python train.py --num_hidden_layers=14 --hidden_size=160 --n_experts=32 --experts_per_token=2 --d_expert=128 --d_shared_expert=128 --hidden_act="swiglu" --moe_layers=[0, 1, 2, 3, 4, 5, 6, 7, 8, 9, 10, 11, 12, 13] --router_score="softmax" --normalize_top_k=true --routed_scale=1.0 --balance_loss=0.00168 --balance_bias=true --router_z_loss=0.001 --init_std_router=0.00925 --lr_router=0.00142 --vocab_size=8192 --norm="rmsnorm" --norm_eps=1e-05 --tie_word_embeddings=true --optimizer="muon_variant" --learning_rate=0.00773 --beta1=0.95 --batch_tokens=[65536, 131072, 262144] --max_seq_len=256 --train_tokens=512000000 --max_steps=4089 --dataset="wikipedia_en"
Below are experts of layer 11 (counted from 0) of a mixture-of-experts language model. Rows are named router (the router's row for the expert), gate (a neuron's input weights, with its number), up (a neuron's input weights, with its number) and show model dimensions 0-159. Each number is 200 + 30 x the weight over its row's rms, rounded and kept within 0 to 999.
After each expert's rows: a language model's description of what the expert responds to. This comes from a sample of Wikipedia text that the model never trained on.

# expert 13
router,221,223,182,261,206,199,211,235,229,189,180,163,144,216,266,203,177,188,226,202,193,232,178,151,210,179,199,216,149,197,177,165,206,229,193,201,154,227,215,269,200,246,188,232,242,233,191,197,241,228,193,177,189,230,209,207,208,225,124,233,187,204,176,212,235,260,189,222,210,185,220,137,247,186,218,186,193,142,191,217,184,167,184,182,148,160,196,166,164,215,223,179,187,178,223,171,255,186,240,255,207,140,192,230,201,205,187,183,194,175,236,227,216,191,164,155,202,199,213,215,174,200,188,133,254,205,203,204,236,165,232,182,159,198,243,172,167,193,180,242,159,242,226,177,186,205,204,209,143,206,190,143,147,181,160,179,195,226,255,183
gate2,229,143,228,198,213,228,184,173,264,167,180,178,204,216,254,155,180,276,207,176,187,225,208,187,223,160,240,173,205,194,188,196,259,187,203,196,206,154,228,221,254,204,249,173,202,203,177,223,267,216,139,204,263,179,234,189,182,210,230,178,187,156,188,217,203,181,169,177,238,186,230,158,198,214,221,204,229,175,188,240,227,188,166,241,197,225,236,188,235,185,190,176,240,239,235,152,184,188,128,182,187,203,151,248,225,184,180,232,228,186,209,193,197,229,187,204,194,208,206,249,190,182,249,165,210,187,174,203,249,173,197,188,143,148,162,192,215,170,244,239,177,144,216,167,169,267,192,194,223,225,210,236,230,175,184,187,232,179,237,195
up2,216,191,200,199,207,200,175,191,225,189,216,221,201,257,180,236,223,199,233,201,200,210,231,214,180,185,215,181,227,191,209,172,184,187,235,238,159,239,198,186,226,209,300,214,177,195,181,193,210,156,190,175,180,239,200,133,218,226,180,210,197,202,185,174,247,141,189,197,145,185,217,166,147,264,183,286,216,181,169,197,258,205,194,189,164,181,211,241,156,213,198,202,218,197,199,177,215,167,180,246,203,233,202,230,171,141,121,245,217,190,225,169,187,223,126,216,244,221,172,177,174,187,177,192,172,215,180,214,181,151,211,181,173,246,218,243,212,139,214,221,185,172,162,221,249,180,201,172,215,247,194,172,261,202,148,189,202,166,220,199
gate3,209,202,210,171,223,212,194,265,178,225,208,182,183,198,212,149,192,203,142,256,232,219,192,183,243,182,219,251,176,210,181,202,168,214,163,177,189,201,238,206,202,198,218,189,266,234,187,202,180,204,199,165,248,174,251,200,227,162,181,226,167,244,201,169,169,241,224,222,227,310,245,207,221,229,209,214,233,172,168,185,180,221,192,198,196,196,208,186,225,191,233,186,247,229,129,183,184,165,206,122,177,198,235,270,189,155,166,164,209,163,212,267,188,201,211,183,190,208,174,203,194,228,148,157,180,204,217,212,180,195,208,238,162,225,184,218,171,228,176,177,227,182,196,182,178,177,167,160,259,175,204,251,159,216,208,221,233,208,215,140
up3,248,183,242,173,215,207,163,198,159,168,179,216,215,153,208,257,158,134,211,216,182,138,166,205,171,189,154,224,191,234,247,183,129,229,138,202,246,211,213,212,208,198,197,196,164,191,173,210,153,210,196,164,183,219,206,142,227,199,240,195,186,244,202,226,206,187,177,190,235,233,221,215,168,195,157,220,159,162,220,217,240,214,200,187,168,191,171,181,182,182,183,197,209,283,114,197,261,159,164,244,207,262,209,212,184,195,231,200,185,192,250,179,198,158,201,202,196,141,211,206,183,225,168,199,221,176,238,247,226,243,225,192,210,195,210,243,200,236,191,199,153,242,202,191,280,229,188,216,193,186,225,214,213,204,229,188,205,191,222,181
gate4,219,192,225,162,176,209,195,181,228,155,182,229,172,201,204,206,146,163,224,192,204,224,161,190,197,205,205,201,204,233,256,229,140,190,191,197,228,206,200,231,153,186,166,196,204,202,188,190,167,246,209,189,208,226,189,206,187,215,198,265,274,187,207,163,200,248,149,211,262,200,223,179,204,182,196,262,175,220,147,219,176,190,140,200,187,201,175,179,175,234,184,197,209,214,236,186,211,210,128,171,152,224,258,165,203,224,178,164,220,188,205,200,207,237,230,159,162,211,211,211,243,203,205,125,220,150,179,256,200,206,154,174,153,148,180,217,195,220,202,177,184,197,145,186,264,221,263,221,201,211,181,180,187,251,263,248,226,171,197,229
up4,190,199,176,222,140,239,211,220,177,178,210,226,153,219,199,189,232,240,227,190,209,173,218,256,177,186,211,201,195,247,237,149,156,170,208,204,218,215,217,197,225,213,226,152,190,156,151,227,164,146,187,180,224,215,198,214,197,207,220,170,198,169,230,221,172,180,190,219,162,174,164,202,196,220,227,272,176,208,181,127,168,217,172,175,239,212,196,183,186,180,167,218,227,211,164,195,184,222,220,169,204,206,210,277,172,158,166,235,195,152,184,164,213,215,184,246,195,213,164,215,228,235,228,207,187,158,204,200,213,211,132,225,189,181,200,290,283,191,220,190,188,229,263,198,244,223,165,154,234,168,171,189,198,205,201,212,238,210,268,229
Description: Pipe symbols opening table rows, list dashes and bullets after line breaks, and sentence-initial The, New or According.

# expert 27
router,202,231,203,210,185,161,197,228,240,188,176,187,109,220,194,177,198,179,207,178,177,185,194,152,231,161,203,183,157,227,206,212,220,212,201,181,173,236,177,198,188,231,198,217,208,267,204,173,230,225,213,217,159,205,165,206,236,191,153,190,198,207,229,177,189,254,178,171,168,181,251,143,232,226,201,201,213,127,180,271,229,182,200,205,109,184,141,157,183,197,188,190,167,198,183,166,234,178,228,217,191,201,174,216,178,172,165,187,201,162,206,152,223,222,232,181,196,222,206,273,183,171,198,207,183,203,198,250,183,171,225,198,161,141,248,189,176,178,162,191,157,225,209,178,212,225,218,183,237,205,179,165,104,199,209,176,175,231,254,228
gate0,215,148,185,233,196,240,163,192,194,184,201,185,187,184,232,212,198,151,223,226,186,196,178,194,189,196,151,174,195,205,182,274,202,204,225,187,168,186,209,158,224,200,184,207,124,226,180,189,193,191,214,243,162,206,213,218,226,193,187,270,228,296,205,211,226,230,247,171,276,215,226,112,213,214,140,167,190,175,182,173,173,177,193,167,204,210,243,120,157,257,198,227,174,225,173,158,219,198,221,229,193,184,200,180,239,201,227,205,149,247,210,189,175,207,194,142,202,217,220,218,149,161,241,237,152,219,190,180,213,181,216,204,173,238,208,214,214,200,209,215,198,203,207,227,221,173,177,202,160,212,196,187,186,232,267,229,194,209,254,212
up0,166,208,156,213,203,210,209,208,193,232,179,165,171,233,236,232,223,193,223,229,184,182,249,207,191,245,190,220,257,188,227,193,170,214,142,269,165,187,223,210,148,212,209,239,239,222,198,198,236,187,146,214,186,214,213,192,173,170,247,208,193,154,181,165,205,203,161,194,154,150,203,184,157,200,226,212,204,208,191,203,198,276,212,266,225,231,207,249,231,131,217,226,150,204,205,222,203,163,211,176,224,213,237,202,202,169,168,212,235,195,214,195,253,207,204,261,214,186,218,159,203,202,210,163,150,195,264,155,245,161,178,250,180,160,177,184,172,173,154,253,168,206,194,218,221,214,234,162,160,224,180,211,197,179,197,139,151,167,203,192
gate1,190,150,170,192,162,181,201,169,222,194,192,146,213,200,229,179,158,231,166,230,215,225,243,178,155,217,203,259,162,238,230,189,196,203,164,175,183,215,213,158,198,214,226,238,166,230,173,166,238,187,230,209,219,149,208,204,145,195,158,165,184,181,164,243,176,194,162,219,217,201,216,188,222,174,240,166,247,203,213,175,189,163,191,168,239,175,181,185,207,230,223,204,214,204,205,223,183,242,213,214,234,185,157,239,193,148,191,213,239,200,223,210,207,228,198,194,166,231,210,177,146,157,228,244,144,263,202,246,164,208,207,154,158,190,211,101,204,265,143,200,169,220,218,231,234,233,184,190,232,212,153,189,206,253,226,161,202,212,227,237
up1,237,236,185,180,179,154,196,174,163,162,171,160,218,168,228,220,202,178,211,251,168,214,267,152,194,225,206,242,200,186,218,189,215,208,180,187,224,226,147,212,198,216,232,151,228,243,221,175,204,130,233,190,228,188,227,213,190,235,185,193,197,219,241,219,232,189,167,187,243,195,199,188,208,224,241,188,163,213,143,148,221,139,201,185,224,182,169,149,172,211,251,236,187,200,230,187,144,219,192,211,234,187,220,221,215,212,191,227,251,207,181,201,236,207,228,169,154,241,166,172,177,138,202,153,242,199,176,219,193,244,198,169,214,225,212,117,201,209,242,180,183,157,191,254,207,204,161,214,186,186,229,127,200,218,173,192,259,217,243,181
gate2,173,201,189,207,169,214,235,216,169,183,181,258,207,163,228,172,188,213,210,180,158,178,203,149,185,218,214,241,156,224,204,195,220,293,244,152,228,259,215,228,232,199,194,175,214,199,175,141,218,199,217,150,161,140,167,142,212,184,185,200,174,208,227,248,185,202,230,161,195,190,236,164,189,173,205,224,185,199,179,206,225,216,193,136,208,171,163,250,254,156,204,176,161,200,238,184,187,162,269,176,208,210,228,222,185,204,214,168,177,212,206,208,228,169,184,127,167,198,149,209,241,227,215,192,252,164,189,206,193,189,213,256,226,181,189,168,201,186,175,237,184,161,155,196,215,209,243,258,184,203,212,212,190,210,232,209,195,263,217,248
up2,219,143,184,149,196,171,170,241,204,185,206,156,216,221,189,224,220,193,215,208,152,190,168,216,173,183,206,173,187,171,141,190,163,170,200,131,183,158,218,212,172,174,240,194,248,215,174,254,237,164,198,240,221,162,168,213,200,241,205,210,231,211,240,151,213,237,213,184,234,203,221,144,216,165,166,179,212,158,185,231,285,190,245,170,185,229,213,217,155,165,238,191,189,228,205,201,253,173,175,224,235,209,202,261,213,169,192,153,221,211,243,176,203,173,158,167,233,219,176,193,195,132,219,214,196,230,267,237,178,237,161,222,208,179,194,199,217,179,249,198,240,271,188,212,206,183,257,179,203,202,194,219,215,180,188,221,155,220,182,195
Description: Pipe characters ending table cells and rows, table divider lines, and repeated entries like JPL, Spacewatch, Nominated in minor-planet and results tables.

# expert 8
router,220,278,183,214,238,179,205,244,237,230,166,157,136,224,219,195,219,232,175,181,187,171,198,167,233,139,161,201,212,222,165,197,196,151,233,181,191,176,190,183,245,227,203,217,217,209,199,186,250,212,200,214,169,156,222,218,205,230,215,205,221,175,261,162,220,207,204,137,151,183,220,137,185,202,239,224,210,141,173,258,203,202,199,224,166,201,184,193,173,207,228,182,126,200,172,193,240,173,226,191,180,184,171,215,260,198,164,216,119,173,221,206,238,196,186,213,199,208,198,220,195,168,187,138,232,158,190,223,256,175,242,131,155,174,238,210,163,197,206,208,180,243,216,190,224,245,235,183,190,206,172,197,168,205,207,181,224,222,203,238
gate0,221,199,179,161,234,181,208,259,271,189,162,199,194,246,200,195,184,205,221,251,185,169,167,187,232,221,220,176,189,224,235,185,123,225,243,170,177,229,154,205,208,268,160,199,264,210,193,234,168,236,205,205,202,154,259,185,218,208,237,236,180,162,180,158,237,185,197,200,175,171,212,203,203,234,257,213,234,209,162,222,183,208,223,224,251,211,222,204,192,209,244,214,156,187,189,167,195,257,189,183,148,160,201,188,206,200,194,194,225,178,238,192,216,190,266,218,180,190,173,173,210,201,131,194,111,203,168,183,170,221,170,225,204,185,206,161,196,151,226,146,182,197,199,214,281,195,186,186,212,219,186,169,196,186,202,181,249,238,216,204
up0,210,165,185,238,161,217,148,223,197,214,181,198,182,206,251,204,198,235,173,168,181,168,243,182,214,197,246,166,191,244,199,201,174,192,172,211,206,224,257,224,125,202,200,197,137,250,186,207,214,144,222,235,225,223,225,234,238,200,218,144,189,163,234,134,131,242,221,185,199,207,177,245,182,220,202,226,231,220,210,191,184,210,235,156,226,249,221,152,155,205,163,212,209,215,164,166,191,219,218,192,139,170,181,230,164,210,204,191,237,159,204,192,218,205,160,214,176,221,243,214,192,185,197,206,242,243,213,204,188,212,266,231,177,254,187,195,187,178,201,231,223,212,189,205,163,234,121,178,167,198,195,164,195,157,232,247,156,206,166,232
gate1,184,227,200,195,222,187,211,245,156,248,193,179,230,186,251,172,178,192,211,200,189,178,164,203,202,189,178,253,210,206,176,219,202,220,258,160,189,157,210,157,189,221,222,162,147,265,229,176,180,182,164,207,201,186,217,174,212,221,158,175,222,209,227,222,252,232,244,230,227,232,219,182,230,236,219,173,167,201,136,199,213,154,146,251,210,222,252,182,195,214,205,245,227,219,191,136,223,205,181,193,226,275,213,244,161,252,165,196,170,159,225,186,178,211,178,232,211,139,206,233,241,220,180,158,203,195,229,182,187,171,216,221,210,160,167,243,158,209,234,220,195,232,166,148,158,186,188,161,208,197,183,188,241,176,226,186,154,158,228,240
up1,202,144,203,127,180,222,185,236,222,187,285,235,195,198,172,200,178,200,141,259,203,223,210,210,154,236,250,201,165,205,214,173,168,163,189,179,200,203,213,257,174,190,192,161,213,186,158,262,169,208,211,201,162,254,212,197,213,187,231,214,195,158,202,193,186,155,174,247,231,161,186,272,198,215,157,216,256,201,175,180,207,200,251,162,181,242,194,191,170,221,179,224,234,198,158,180,199,215,194,217,200,216,180,221,200,188,182,200,229,197,151,195,168,179,207,241,222,234,212,211,188,188,208,182,209,241,165,220,207,179,139,239,226,236,233,158,244,160,206,184,206,185,239,231,230,220,231,144,188,205,200,165,208,146,179,270,255,224,189,169
gate2,212,255,190,138,225,240,220,232,236,246,170,241,108,230,175,191,232,206,205,164,190,193,200,180,178,202,181,250,168,202,202,248,198,180,235,208,133,202,173,172,206,183,171,217,221,231,181,197,256,267,191,210,208,207,203,161,155,211,210,211,240,174,255,223,232,216,231,218,175,242,209,136,223,206,230,277,156,206,205,180,203,209,181,214,203,188,201,193,198,181,190,195,214,243,184,235,154,190,214,151,159,221,216,233,148,188,199,207,184,160,221,199,186,208,202,188,134,243,190,148,216,187,196,202,227,192,221,183,144,224,175,194,206,135,136,237,188,224,191,132,169,208,186,202,183,209,175,239,225,227,245,206,173,177,189,225,211,201,185,235
up2,168,229,197,207,212,200,201,223,229,206,167,253,176,222,213,214,194,159,174,183,173,193,118,159,192,219,232,162,221,238,218,213,160,186,221,190,167,195,191,193,197,130,218,190,225,215,182,212,222,244,172,239,173,250,172,192,199,236,161,181,195,186,209,213,193,213,207,227,226,236,134,137,247,245,185,220,188,198,200,158,179,279,189,204,221,221,219,281,177,186,168,169,189,206,210,184,210,239,181,189,181,209,222,242,171,122,175,142,179,184,235,213,210,231,182,190,239,220,221,229,191,213,212,257,157,221,182,213,200,219,224,167,168,214,210,203,193,191,280,158,237,217,235,154,178,232,180,170,188,215,255,239,192,198,234,169,242,198,154,209
Description: Whole numbers right after a pipe or colon in tables of election results, match scores and league standings, such as 0, 7, 15.

# expert 29
router,199,202,219,226,205,241,234,197,208,295,161,109,185,197,225,165,241,222,188,214,228,213,152,166,184,190,210,212,216,185,194,190,210,204,173,158,128,202,199,244,184,234,211,192,213,214,170,192,223,243,229,196,183,165,211,192,222,250,177,199,209,224,237,209,214,234,172,139,131,213,207,136,202,193,151,174,201,210,201,237,224,170,172,230,157,133,215,208,152,246,198,213,201,202,187,165,237,203,234,251,199,140,208,207,215,185,168,147,133,177,230,195,199,216,178,210,167,203,227,171,139,228,182,210,173,202,181,200,232,144,209,149,210,169,238,216,151,167,200,196,195,205,177,170,208,220,215,212,209,220,170,177,186,168,214,217,196,187,262,229
gate1,218,178,185,217,158,194,172,235,164,177,143,147,199,220,242,223,250,223,204,242,200,186,212,217,182,198,141,198,185,222,184,184,184,181,180,245,253,176,193,159,182,222,241,195,261,186,205,205,199,180,241,205,168,202,206,255,252,243,214,207,194,228,213,134,236,190,161,185,209,188,188,188,207,180,194,183,172,144,224,180,219,154,173,247,163,198,256,204,239,201,170,192,173,227,189,162,254,207,185,165,194,182,226,228,145,172,177,147,258,205,194,189,193,138,213,212,251,229,166,221,251,193,203,199,203,227,223,195,182,165,177,267,228,237,200,239,214,243,223,195,213,181,190,165,248,220,185,178,170,190,263,145,248,237,189,227,203,190,186,164
up1,162,195,222,184,160,164,219,242,186,214,198,194,164,201,181,175,199,224,165,213,176,149,200,184,168,196,227,231,180,219,183,243,184,214,177,222,156,159,231,193,185,204,181,241,184,240,206,220,179,224,167,211,197,213,235,217,265,192,238,255,186,148,223,239,191,175,194,189,258,175,203,197,190,209,223,109,232,261,235,281,168,178,220,215,220,202,216,162,215,168,224,210,171,137,175,171,192,145,229,242,189,243,240,229,164,202,225,178,227,203,162,197,154,200,157,238,222,243,188,244,227,223,218,170,178,127,244,225,167,226,199,163,226,214,200,228,147,233,183,223,208,207,187,168,193,191,200,183,201,199,176,214,173,164,221,138,181,232,173,192
gate2,177,164,168,190,214,241,220,133,208,233,206,225,212,154,242,238,217,219,174,155,244,199,169,238,204,247,181,247,198,197,182,144,208,186,208,168,135,201,177,227,181,239,178,253,269,157,208,202,212,179,181,183,173,154,182,228,165,213,235,183,188,254,176,220,184,194,181,143,204,227,202,161,212,204,156,249,181,219,208,228,163,229,196,169,226,135,191,223,196,190,146,192,182,183,188,200,165,236,290,235,232,207,201,213,229,173,221,253,257,197,234,211,203,200,160,254,164,205,201,177,226,193,147,175,198,171,179,190,241,184,193,146,182,185,214,183,200,185,209,171,240,226,252,204,213,202,255,187,171,206,194,199,191,224,195,195,202,189,260,200
up2,216,208,254,221,211,175,251,215,194,186,239,182,185,215,225,173,183,228,189,189,199,212,216,200,141,191,201,152,156,241,179,189,234,179,199,193,234,171,214,225,206,158,164,213,208,255,186,214,148,243,226,223,183,166,176,177,188,233,154,182,264,185,123,259,208,189,195,227,242,168,210,185,168,220,201,167,185,164,208,213,187,183,195,219,210,212,275,281,218,208,187,236,208,185,158,189,205,189,153,178,170,199,223,182,227,156,181,167,173,199,199,244,182,206,187,225,223,186,233,151,177,217,208,221,198,189,216,185,232,193,210,245,199,206,179,299,250,181,163,232,171,176,217,153,237,201,212,177,213,181,248,245,185,132,217,217,193,153,150,211
gate3,123,160,249,154,166,170,159,205,206,205,183,229,227,212,187,147,189,195,187,195,203,181,219,205,237,177,208,201,216,210,205,209,203,203,266,160,202,224,137,284,145,166,193,225,231,200,211,195,218,189,169,242,208,146,195,198,194,219,159,154,161,182,211,230,199,211,208,222,175,228,227,158,217,209,209,224,226,213,201,200,205,218,170,171,221,161,222,197,217,229,232,217,292,175,217,236,213,179,178,209,207,140,179,234,185,244,115,198,214,188,195,210,203,240,212,146,172,201,258,217,207,202,168,183,171,224,187,211,207,243,219,155,245,214,231,260,241,186,134,200,225,207,221,210,235,189,239,147,197,156,211,169,232,167,194,181,211,188,198,191
up3,276,203,199,191,231,230,198,202,220,238,240,159,204,121,222,258,224,198,175,220,208,170,170,284,204,248,220,220,198,169,169,209,199,196,209,264,195,214,191,133,215,240,244,165,164,189,168,183,226,225,239,159,160,198,152,169,183,175,159,218,185,253,201,227,180,216,215,247,187,228,229,284,200,210,234,245,190,178,204,194,215,215,198,128,187,196,216,207,219,201,212,187,182,200,204,154,237,213,171,228,238,203,189,180,220,176,220,163,213,160,235,176,182,186,233,207,134,246,201,241,207,203,194,236,233,216,204,151,178,200,193,203,177,184,200,179,192,133,189,200,181,196,156,237,156,183,164,199,178,230,196,225,164,205,205,151,235,194,180,195
Description: Digit pieces, en dashes and degree or minute marks inside coordinates, decimals, year ranges and table figures, such as 43.318, °, ′, 1983–1998.

# expert 1
router,227,213,178,250,277,219,231,198,209,225,175,198,173,186,201,146,184,177,255,185,184,224,128,169,264,157,229,191,165,186,184,210,194,207,202,202,194,229,183,231,194,183,178,224,215,211,195,189,233,172,200,230,143,290,194,194,237,237,210,168,251,214,183,184,186,223,211,181,181,157,205,181,213,209,136,218,198,169,218,254,220,153,140,202,162,148,136,203,148,226,222,155,202,229,178,169,209,202,206,238,247,178,188,198,199,204,159,211,150,177,223,202,220,226,211,154,192,149,200,198,189,188,213,187,199,134,180,212,210,190,195,189,201,135,185,193,199,180,185,240,191,175,198,185,259,217,208,154,207,185,156,195,201,220,236,153,198,264,219,236
gate0,259,224,144,181,216,200,217,182,221,164,230,193,200,197,229,189,232,235,204,141,195,189,176,177,221,225,198,206,202,232,173,259,174,222,156,246,199,256,198,259,208,221,223,202,200,146,204,212,231,215,199,259,180,213,215,236,186,248,200,148,242,183,145,164,164,204,180,189,184,164,232,189,213,190,182,220,185,172,177,259,179,232,186,231,196,197,223,279,228,204,181,198,177,200,207,198,232,163,214,197,222,221,237,182,184,183,201,181,115,181,183,208,213,205,217,195,173,211,164,234,173,245,176,216,168,187,137,220,156,243,205,187,223,181,241,215,242,193,218,146,134,164,154,198,222,175,155,181,220,201,198,180,206,223,208,165,212,220,108,234
up0,160,233,169,208,166,242,207,181,225,224,198,219,150,229,150,152,203,158,219,181,195,171,241,165,220,241,201,193,204,227,116,201,184,191,202,212,187,163,216,177,188,180,183,226,148,212,220,216,220,173,182,191,212,189,233,241,208,204,114,200,215,194,187,164,164,271,224,174,231,241,176,174,240,266,180,259,210,173,222,249,202,138,221,218,197,211,210,213,171,185,148,223,196,230,208,236,183,151,209,220,199,148,161,200,175,228,187,234,138,186,163,230,217,178,177,225,191,195,198,208,240,233,198,181,186,202,179,204,202,249,196,235,245,185,215,208,167,226,259,216,201,162,195,169,236,188,281,170,236,238,171,212,175,207,212,239,174,199,173,213
gate1,187,211,186,198,248,197,193,202,203,206,213,165,217,213,185,207,189,220,180,207,215,204,153,218,142,167,142,196,231,191,213,244,245,153,189,205,194,237,191,225,166,158,200,215,177,169,205,188,221,243,157,193,229,154,201,218,213,241,215,219,208,229,203,191,148,197,218,217,128,192,148,225,237,173,212,155,206,156,196,227,198,245,201,193,202,195,153,226,195,267,251,204,192,147,178,244,181,182,173,188,191,183,203,220,184,191,255,270,217,200,192,213,141,190,279,151,189,179,211,230,225,230,135,213,174,253,208,161,159,201,188,210,184,218,203,203,267,191,237,203,203,222,238,214,224,251,183,215,210,140,163,241,221,172,186,134,228,231,183,230
up1,227,162,175,194,228,156,234,204,224,169,193,197,229,194,214,218,174,230,179,246,184,100,229,197,206,215,222,207,199,147,216,194,222,181,207,215,185,200,211,226,186,196,163,176,213,223,186,203,205,230,225,164,201,183,189,170,153,186,212,276,186,189,188,178,205,198,178,202,187,221,149,213,249,150,253,175,269,217,240,168,199,192,157,190,164,139,218,183,219,178,200,263,266,155,211,207,184,229,151,182,247,206,232,187,187,169,163,168,199,256,181,190,187,217,196,167,193,222,239,167,214,219,209,184,199,174,210,252,267,196,189,191,233,230,169,254,203,183,186,174,181,223,270,188,178,185,222,255,157,199,204,228,166,247,228,222,175,199,194,265
gate2,189,215,239,208,268,229,218,196,213,191,226,178,185,209,156,176,156,207,206,224,148,210,182,123,243,187,251,168,215,160,196,206,169,189,218,195,178,223,195,225,187,248,185,222,229,194,162,256,154,199,227,258,168,252,168,173,231,172,216,196,204,163,181,180,182,200,208,179,197,187,184,183,222,195,203,227,187,141,273,176,209,179,153,216,203,218,214,140,181,158,153,161,166,211,206,179,210,182,226,213,285,141,183,174,197,242,203,233,243,210,234,205,196,122,203,197,195,214,277,189,193,188,209,241,239,162,191,213,186,223,211,193,191,221,170,209,245,223,179,175,224,222,195,209,184,218,209,188,170,214,117,254,172,212,213,185,211,189,232,220
up2,217,244,234,248,222,211,193,226,227,199,236,203,176,250,152,209,167,178,220,160,259,253,215,153,251,188,165,191,187,154,209,214,200,208,178,267,184,206,184,165,151,221,181,247,184,170,224,173,187,194,139,257,202,185,222,185,255,183,228,207,176,209,203,220,210,200,143,202,187,184,211,168,204,155,190,211,251,228,182,199,163,189,160,225,189,166,186,156,197,185,192,219,193,225,237,169,174,198,236,169,156,181,214,165,237,215,165,206,267,236,186,146,236,169,215,240,233,149,170,204,222,226,174,205,153,182,209,262,206,193,210,167,185,218,219,187,243,211,177,176,214,239,201,249,198,198,250,213,159,177,224,242,201,228,215,123,165,190,177,212
Description: First piece of a lowercase word split into pieces, often after a or the, such as r in raid, d in dried, adj.

# expert 21
router,179,268,162,203,190,225,265,212,209,194,166,169,220,268,233,188,213,195,212,183,208,169,181,111,199,180,177,253,213,267,120,214,208,196,179,235,210,238,203,205,248,227,173,193,231,267,196,175,223,237,219,182,173,219,204,206,229,217,154,223,207,236,193,203,201,194,147,169,152,194,191,191,221,178,173,240,208,174,162,222,231,214,187,198,173,151,152,167,128,233,222,206,176,205,185,191,276,166,205,253,223,174,183,199,179,213,206,164,201,194,258,175,200,205,183,180,218,200,218,224,169,191,185,187,186,216,143,228,191,213,231,167,179,201,254,164,151,175,189,231,197,210,236,217,196,228,250,146,193,196,198,144,192,174,190,207,215,202,212,219
gate1,261,250,210,194,173,170,179,239,267,224,202,210,184,186,151,221,237,205,193,204,215,239,147,228,184,188,167,206,188,176,183,153,169,199,229,206,224,253,201,212,191,207,232,129,160,159,215,213,146,225,221,170,228,186,210,200,198,227,243,202,219,157,227,215,154,205,176,200,207,233,222,219,210,235,180,169,194,142,190,206,262,233,184,177,160,211,164,160,197,206,178,235,144,222,216,151,292,184,226,226,192,213,179,203,266,177,207,222,151,168,182,163,229,205,203,243,225,221,170,185,158,166,206,186,230,214,182,234,147,242,155,208,202,216,202,162,223,200,164,219,184,210,248,173,206,163,169,204,253,246,189,219,191,209,244,216,190,228,190,232
up1,224,229,206,229,118,168,188,268,222,157,174,165,230,226,188,224,188,220,192,205,232,192,178,155,227,217,189,218,239,207,180,207,158,212,228,214,221,193,180,234,197,197,221,207,169,145,235,260,173,237,180,210,233,220,235,227,170,262,198,156,182,122,204,187,185,178,187,158,210,278,198,221,215,233,172,163,201,233,220,168,240,237,185,181,241,241,229,208,217,193,160,207,164,250,191,170,219,231,212,272,185,180,189,191,156,207,167,238,201,197,182,158,176,254,184,249,205,229,232,196,233,142,159,198,222,198,162,201,180,199,154,235,217,209,193,169,157,186,131,213,177,216,211,185,196,212,156,202,213,203,186,181,152,184,190,206,174,212,164,218
gate2,191,179,203,218,200,168,170,232,236,211,246,149,130,168,232,204,195,180,180,236,219,184,204,236,241,187,200,180,213,213,224,158,196,231,226,167,152,260,202,231,161,240,165,174,160,229,230,236,184,196,197,184,149,251,209,195,168,193,187,156,196,163,196,230,289,170,229,229,158,200,150,200,206,205,245,185,216,237,143,234,195,176,214,244,164,219,228,219,218,221,195,181,176,186,174,149,217,171,221,187,155,212,186,211,213,226,146,229,217,215,219,169,213,155,246,233,191,209,227,257,228,226,190,187,240,160,238,185,201,238,225,214,184,269,205,197,222,225,175,170,185,199,194,147,175,208,173,159,246,247,159,170,231,187,168,204,214,207,208,231
up2,174,244,139,197,133,145,195,214,188,212,224,163,141,237,191,194,192,208,236,203,133,230,201,216,201,214,211,216,181,229,157,190,264,253,195,215,146,200,216,199,185,184,147,182,226,180,226,198,181,156,198,187,178,235,200,242,203,211,237,159,199,152,129,194,159,190,138,202,201,221,173,204,174,214,239,228,262,242,167,203,179,202,225,252,153,208,174,216,180,179,223,219,189,209,222,207,214,192,198,184,155,219,178,200,195,180,206,241,265,244,191,178,202,213,184,207,217,169,236,239,222,205,176,157,237,200,243,166,231,240,196,176,138,218,206,209,148,209,189,170,208,199,209,238,223,163,194,212,185,186,243,174,175,186,183,224,233,222,234,284
gate3,213,221,225,124,147,176,218,225,202,246,191,135,206,173,225,159,194,210,171,191,251,215,183,191,217,198,202,212,220,161,178,263,177,229,216,177,184,188,217,142,212,221,219,178,242,251,204,179,241,183,191,208,194,203,221,231,172,133,221,143,168,167,201,229,145,178,203,195,191,220,206,195,244,162,241,186,194,190,221,209,237,221,223,143,185,216,209,245,179,208,256,212,216,234,172,209,165,188,183,205,209,257,233,224,191,213,199,206,190,204,227,189,156,207,224,165,257,173,190,220,172,206,157,185,213,152,141,228,210,175,155,202,207,203,162,190,206,128,224,212,192,228,232,163,229,260,241,203,243,160,212,178,222,140,194,193,176,246,255,171
up3,208,220,234,174,208,179,199,188,208,260,232,166,177,217,217,195,221,215,186,204,192,197,220,230,231,161,216,230,242,227,220,206,162,242,215,207,153,173,175,181,152,183,240,212,210,201,192,171,199,185,152,242,225,223,181,207,251,199,266,186,226,183,183,140,186,232,228,176,157,234,196,233,224,184,234,191,216,225,188,176,249,247,228,174,187,225,191,173,183,197,257,157,223,147,192,223,127,212,262,178,141,210,192,178,187,212,183,305,182,222,169,189,214,151,204,197,212,173,197,200,178,166,231,165,219,212,188,226,223,161,138,234,243,171,147,237,200,165,149,190,215,187,168,220,163,197,219,181,199,200,191,249,190,165,205,191,153,207,257,220
Description: Colons after infobox and list labels like Label:, Born:, Class:, plus semicolons, slashes and middle dots separating listed items.